Experts of a small language model.
Size: 9 layers, 47.6M parameters.
Training: a variant of Adam for the experts, 749M tokens, 11330 steps.
Below are experts of layer 3 (counted from 0) of a mixture-of-experts language model. Rows are named router (the router's row for the expert), gate (a neuron's input weights, with its number), up (a neuron's input weights, with its number) and show model dimensions 192-255. Each number is 50 + 12 x the weight over its row's rms, rounded and kept within 0 to 99.
Before each expert's rows: "comes after" lists some tokens at least twice as common just before its tokens as in all text. This comes from a sample of Wikipedia text that the model never trained on. Tokens count by the router's weight.

# expert 1
comes after: " ", " |\n", "2", "\n", ".\n\n", ")\n"
router:71 47 46 65 54 66 43 61 53 73 54 61 42 40 29 36 59 64 38 48 41 63 63 41 65 48 50 61 57 45 46 50 39 61 21 67 38 61 53 42 49 47 28 66 47 65 47 60 54 61 48 68 38 59 41 41 58 60 74 44 45 74 60 56
gate0:26 50 42 53 45 34 58 60 59 39 39 48 31 39 51 42 56 57 30 37 46 49 57 35 54 55 42 46 49 32 50 58 33 64 44 48 43 53 37 59 39 55 43 59 50 57 63 35 53 57 49 53 37 50 31 64 55 59 65 29 43 54 54 55
up0:25 78 46 42 35 41 37 80 58 61 35 32 32 38 43 42 40 42 39 68 55 45 62 49 44 55 62 58 50 56 74 56 53 52 63 49 54 39 29 43 44 64 63 54 40 33 57 54 62 48 46 66 18 52 63 35 47 54 47 45 46 31 51 40
gate1:73 57 45 43 45 61 58 58 30 50 54 50 60 36 46 46 60 33 48 61 51 31 67 25 16 44 65 52 31 36 48 42 61 40 51 32 57 43 56 54 49 55 51 42 60 73 51 43 42 54 50 54 53 38 52 57 47 65 52 33 36 58 64 61
up1:68 46 52 28 52 41 47 32 71 28 53 33 45 26 57 56 47 60 58 30 47 56 62 53 24 62 35 52 64 28 45 56 35 50 46 51 46 49 54 68 57 44 35 89 49 50 55 41 35 51 53 46 45 54 57 59 51 51 16 40 71 50 49 39
gate2:44 49 62 74 38 65 57 64 54 62 58 55 58 45 53 57 71 46 32 66 40 66 55 42 55 72 52 60 50 38 58 44 59 56 40 47 52 31 55 50 58 50 47 46 47 59 43 62 43 40 49 38 36 58 57 50 42 53 80 59 56 60 46 48
up2:41 62 63 55 28 43 53 66 47 41 60 42 62 33 44 60 75 49 42 54 55 60 34 53 67 53 66 52 40 48 58 37 55 71 58 55 65 56 43 36 30 44 37 54 49 58 32 56 42 50 40 25 68 36 53 49 53 60 39 71 52 59 56 60
gate3:64 52 59 41 29 59 46 65 53 40 83 41 70 48 22 55 65 38 50 37 56 59 45 55 66 67 50 48 55 53 52 46 52 65 48 53 41 44 45 58 42 41 45 30 61 48 53 63 55 52 35 60 69 36 32 63 64 47 65 31 49 44 67 67
up3:38 77 71 46 47 52 59 54 46 52 45 57 55 42 60 58 57 40 41 69 53 62 20 42 72 33 68 51 36 52 61 39 62 60 49 52 62 63 23 24 41 48 56 41 34 42 45 67 54 45 42 76 51 60 40 43 36 62 48 66 34 44 56 67
gate4:57 67 50 52 65 50 42 45 61 22 54 23 61 10 45 42 49 49 66 46 48 61 50 28 64 69 59 48 46 44 41 49 50 48 47 41 53 56 53 42 43 63 47 53 49 52 63 49 54 48 37 25 45 41 51 64 38 64 52 36 69 73 46 40
up4:58 40 41 55 38 56 47 56 51 69 48 77 41 78 49 66 60 61 26 54 53 20 20 56 44 15 51 40 46 66 80 74 52 67 55 51 52 41 49 53 56 40 40 54 49 57 37 48 46 50 77 44 45 61 33 38 63 52 80 57 54 31 52 64
gate5:55 45 53 58 39 34 57 65 55 72 49 46 28 62 21 41 45 64 38 60 49 51 46 40 58 47 41 44 57 49 44 69 30 56 47 55 59 64 35 53 56 41 37 19 40 52 47 63 59 55 64 44 59 25 27 58 25 25 58 52 62 53 32 50
up5:43 57 53 41 58 61 56 56 41 30 67 61 67 25 79 56 63 35 49 51 39 49 58 54 56 50 65 50 61 32 51 27 46 54 44 40 52 27 66 41 46 44 49 80 46 38 36 16 62 48 30 40 38 55 46 74 54 69 54 58 57 60 58 42
gate6:38 55 61 47 57 70 44 41 50 47 47 65 56 31 60 57 30 55 41 58 49 51 72 28 46 55 51 46 55 27 47 58 45 59 29 30 56 45 45 65 35 33 51 49 30 64 71 32 38 66 31 51 45 52 56 60 32 32 51 40 59 64 38 35
up6:54 16 46 56 51 39 23 32 44 48 65 49 36 70 33 30 69 59 40 64 55 50 55 62 51 29 48 62 23 79 50 49 58 30 40 55 41 45 36 53 57 66 41 63 52 50 41 57 39 52 33 27 62 28 52 62 56 62 34 35 44 43 60 60
gate7:48 50 61 38 64 56 39 56 43 22 68 76 62 23 51 41 69 54 52 45 39 49 54 71 33 57 53 59 51 58 55 29 44 71 35 45 37 74 26 52 50 64 49 53 36 52 47 40 39 56 53 58 62 69 52 43 55 59 49 59 43 55 52 46
up7:55 59 41 62 41 64 42 39 63 52 71 50 56 59 46 59 48 47 35 42 36 54 53 21 41 41 41 46 50 53 36 41 59 19 42 47 41 27 33 64 42 53 62 52 47 48 67 45 56 53 51 32 50 52 48 53 31 42 75 38 44 38 48 59

# expert 6
comes after: " |", "|", ";", " \"", " had", " /"
router:50 50 48 57 50 58 52 45 48 57 53 55 33 50 34 40 49 62 38 53 45 56 73 40 34 46 51 53 59 41 50 49 46 45 13 65 48 58 49 54 41 48 46 46 63 59 78 55 43 62 31 60 60 57 32 51 36 61 66 41 54 77 55 39
gate0:41 43 24 25 41 49 57 59 30 40 48 50 55 47 36 47 61 49 45 56 68 68 59 52 45 48 52 64 56 45 65 34 59 32 41 47 41 59 47 67 40 50 48 67 38 59 19 32 67 45 50 40 43 52 47 79 27 48 47 47 45 67 40 46
up0:35 50 31 34 42 36 47 39 39 49 56 41 44 38 47 41 63 55 44 45 66 33 37 59 50 41 48 56 49 45 46 46 46 28 63 39 57 58 57 67 54 45 66 52 45 56 33 41 72 51 75 30 40 43 52 52 64 45 62 38 67 49 36 54
gate1:51 52 32 27 84 56 55 39 52 31 41 36 43 41 62 48 37 74 42 62 63 54 45 65 41 58 54 45 67 49 66 41 59 35 34 59 67 65 55 57 51 51 35 59 40 52 72 57 56 57 70 17 38 60 42 44 61 32 53 51 45 30 49 42
up1:51 51 13 31 49 44 58 40 38 65 46 49 66 25 62 47 43 61 45 65 43 50 45 44 62 65 55 30 37 39 60 59 60 51 51 62 65 46 47 37 57 68 45 44 86 52 44 71 51 60 69 30 36 53 41 48 59 70 69 50 48 52 65 61
gate2:68 41 53 31 64 66 46 59 44 73 59 67 34 57 48 53 59 49 47 32 44 65 42 49 54 67 29 67 55 45 67 53 51 66 50 64 43 46 44 51 38 56 51 46 79 48 53 56 28 52 43 74 47 58 47 72 70 40 68 48 47 75 56 42
up2:66 37 36 58 46 70 51 59 62 61 62 51 57 29 29 27 77 52 36 76 45 45 69 39 63 54 46 29 61 32 42 60 47 41 31 38 53 56 59 41 68 41 28 55 38 66 43 52 54 64 51 44 46 50 44 49 32 60 58 32 49 43 67 63
gate3:41 70 36 41 73 33 85 31 43 43 45 47 51 71 61 41 59 45 62 57 52 41 48 47 45 53 36 54 41 56 67 33 49 35 47 58 41 26 50 58 54 55 27 47 79 43 66 50 60 39 43 50 36 32 59 38 31 33 54 29 45 34 45 47
up3:61 46 66 39 46 64 37 57 57 59 65 42 50 60 52 68 40 34 52 54 38 36 55 49 57 35 80 47 62 34 51 59 58 57 53 30 57 41 53 46 59 40 58 72 26 49 53 62 41 53 63 56 49 43 62 48 73 53 44 50 45 45 33 71
gate4:49 62 57 49 43 57 38 74 28 49 45 66 53 58 34 34 60 50 36 55 39 48 39 46 49 63 42 56 55 42 57 27 49 54 49 43 51 53 37 43 32 46 56 54 57 59 36 51 53 56 50 34 53 34 64 49 27 60 55 51 43 43 47 26
up4:53 36 29 50 51 39 66 36 69 61 66 34 41 36 49 47 51 49 58 54 55 56 61 37 40 32 61 63 42 52 44 46 46 36 56 53 49 52 66 58 64 53 42 60 49 48 49 54 54 40 54 48 45 56 32 63 58 55 44 54 59 51 85 78
gate5:45 61 70 61 42 42 52 63 57 56 40 69 63 44 09 67 56 54 38 55 47 67 73 44 60 30 56 22 59 46 44 58 49 65 41 36 52 69 38 40 43 52 49 56 35 58 71 76 60 50 52 61 45 43 31 53 38 54 63 38 52 40 49 53
up5:44 52 60 54 42 49 41 39 36 44 24 61 58 32 21 66 49 38 52 45 46 55 56 39 66 33 52 23 53 48 30 58 44 65 48 51 56 58 50 41 42 55 50 76 53 52 62 60 45 40 50 40 47 54 41 66 19 56 58 37 58 61 44 70
gate6:38 33 38 36 52 58 68 65 65 71 69 46 55 59 48 32 52 55 39 74 60 46 54 38 48 45 26 50 53 43 59 40 48 40 45 57 44 44 43 74 60 36 45 44 42 40 44 73 40 46 37 64 41 51 70 64 38 39 57 47 58 56 50 46
up6:48 50 45 65 59 34 36 39 46 31 42 62 46 43 42 67 40 50 72 42 50 48 50 53 64 58 55 47 43 55 40 76 45 56 44 32 58 38 42 32 56 60 53 63 45 58 56 23 51 53 37 57 43 57 39 71 49 72 44 69 38 57 55 61
gate7:56 55 46 52 59 63 71 56 53 38 45 27 56 65 45 51 44 55 37 65 39 56 37 63 58 58 48 37 54 45 60 73 42 66 51 48 45 36 36 56 50 33 52 36 34 61 48 52 30 39 45 47 42 83 64 44 42 72 48 40 41 62 59 58
up7:69 59 63 35 44 52 32 47 33 44 45 67 63 21 45 80 42 37 51 38 48 43 38 46 45 52 64 50 70 35 47 53 41 30 52 47 56 55 57 38 69 61 60 61 74 34 55 53 56 50 55 35 50 36 43 68 42 60 48 41 59 53 39 27

# expert 3
comes after: "1", "2", "0", "9", "8", "3"
router:69 33 50 42 29 74 44 58 45 64 60 63 47 43 32 48 60 79 43 41 42 57 54 35 51 55 53 42 66 34 53 45 48 49 00 50 22 49 52 42 46 58 25 66 55 82 53 55 37 73 38 42 47 49 57 45 64 51 58 44 45 66 62 42
gate0:45 62 63 57 40 46 39 47 62 46 44 35 43 64 50 50 52 53 60 50 47 50 69 44 45 45 44 62 46 40 62 57 47 48 65 26 48 52 50 64 66 50 56 45 47 63 61 59 54 46 54 75 37 30 40 58 40 54 46 48 61 50 48 70
up0:56 44 73 42 48 55 29 49 63 31 58 50 55 39 67 50 62 34 72 41 74 73 63 60 55 49 59 41 36 54 44 38 53 53 57 49 69 46 53 28 40 52 47 50 43 62 45 41 73 35 52 56 67 23 57 53 33 56 55 62 50 41 69 85
gate1:56 45 40 45 59 47 59 55 57 43 54 79 48 56 32 62 42 47 59 64 52 63 34 42 46 30 55 32 60 31 40 51 57 32 46 62 55 52 60 48 71 39 46 58 44 33 47 49 48 45 61 44 54 61 50 43 44 41 23 60 29 47 52 28
up1:41 48 48 52 36 58 62 63 52 58 46 28 52 46 61 56 60 44 59 46 83 49 50 58 62 60 55 45 49 68 64 41 62 49 55 39 31 58 59 61 27 46 30 36 54 58 58 32 50 34 48 50 31 39 56 54 67 59 45 51 56 44 12 46
gate2:49 45 46 35 31 57 42 36 62 22 46 49 23 52 46 45 49 35 39 45 38 53 64 54 53 53 37 59 68 47 51 65 47 51 47 48 38 75 48 57 81 48 56 39 64 69 57 68 42 42 48 57 52 58 42 61 44 63 47 42 78 60 59 28
up2:57 48 46 29 41 58 21 42 45 40 40 59 30 52 62 50 44 31 50 35 31 45 52 61 67 37 54 30 52 50 53 49 45 58 56 70 44 61 49 45 64 65 39 47 48 59 48 57 55 50 54 54 50 57 55 56 69 49 37 43 58 55 53 42
gate3:46 57 52 60 56 43 88 40 66 61 62 43 37 62 62 38 40 62 54 53 55 53 66 49 70 52 56 40 59 69 64 56 50 41 68 72 34 59 38 48 52 62 60 41 42 73 42 60 65 50 76 59 55 42 51 71 23 57 56 69 53 49 37 57
up3:44 43 67 52 39 54 58 67 57 61 63 59 27 59 52 66 44 51 49 43 59 46 43 60 67 44 49 46 45 58 82 48 67 54 52 66 37 49 31 39 33 50 53 65 57 66 70 75 55 60 50 72 36 38 56 44 50 42 56 56 44 57 43 62
gate4:42 63 50 32 50 40 55 40 54 48 44 43 39 56 46 57 41 44 52 32 50 54 55 38 57 38 61 31 62 35 67 50 54 37 44 62 39 47 39 49 25 40 67 45 67 47 45 40 53 39 53 52 45 45 41 62 37 31 51 38 50 55 38 12
up4:31 46 49 68 36 54 64 45 67 48 32 31 54 36 47 47 50 41 41 75 48 63 38 48 35 78 72 53 60 87 41 50 51 42 61 33 84 48 60 46 44 47 49 51 43 43 44 54 47 48 50 38 55 54 49 50 49 46 37 42 61 33 48 70
gate5:46 53 65 66 59 47 48 60 64 53 44 75 69 31 52 45 61 50 57 49 50 52 41 44 49 57 34 36 40 15 50 52 59 41 38 35 43 58 70 51 59 20 32 53 31 64 48 33 53 71 48 55 44 38 57 56 75 35 47 48 40 68 45 49
up5:53 67 46 42 71 37 57 12 57 35 66 45 65 76 40 65 53 50 50 61 58 70 58 51 53 59 44 30 29 23 53 66 55 31 48 74 49 50 35 48 66 51 57 50 29 57 46 48 58 47 58 36 63 51 47 62 40 29 40 61 41 48 46 40
gate6:44 42 50 41 35 42 61 24 53 46 59 66 37 47 55 59 18 32 55 40 55 64 53 60 58 42 62 46 52 56 28 56 20 58 59 60 50 46 72 46 62 58 69 40 54 67 61 55 40 38 48 45 50 33 55 54 66 36 33 36 47 50 27 52
up6:59 39 67 62 52 53 40 54 71 56 35 58 34 67 60 56 61 48 53 46 45 53 41 40 45 56 46 33 63 37 47 75 49 41 51 58 42 59 42 53 56 60 32 47 50 64 47 42 51 57 57 47 54 50 60 23 40 49 42 49 26 28 50 51
gate7:50 36 28 60 44 47 57 64 71 62 61 67 54 59 40 40 47 75 45 58 24 60 52 35 63 41 47 43 70 40 43 35 34 49 35 31 34 33 62 40 56 49 42 64 41 66 65 61 33 75 45 46 46 60 46 46 52 50 56 55 53 62 54 46
up7:60 42 49 53 44 45 37 52 57 49 42 55 63 64 60 69 36 57 58 59 61 60 37 69 36 47 43 41 43 56 39 63 55 41 66 47 57 31 47 25 50 67 57 52 36 35 54 36 53 41 69 42 42 62 72 33 57 37 55 57 44 36 63 54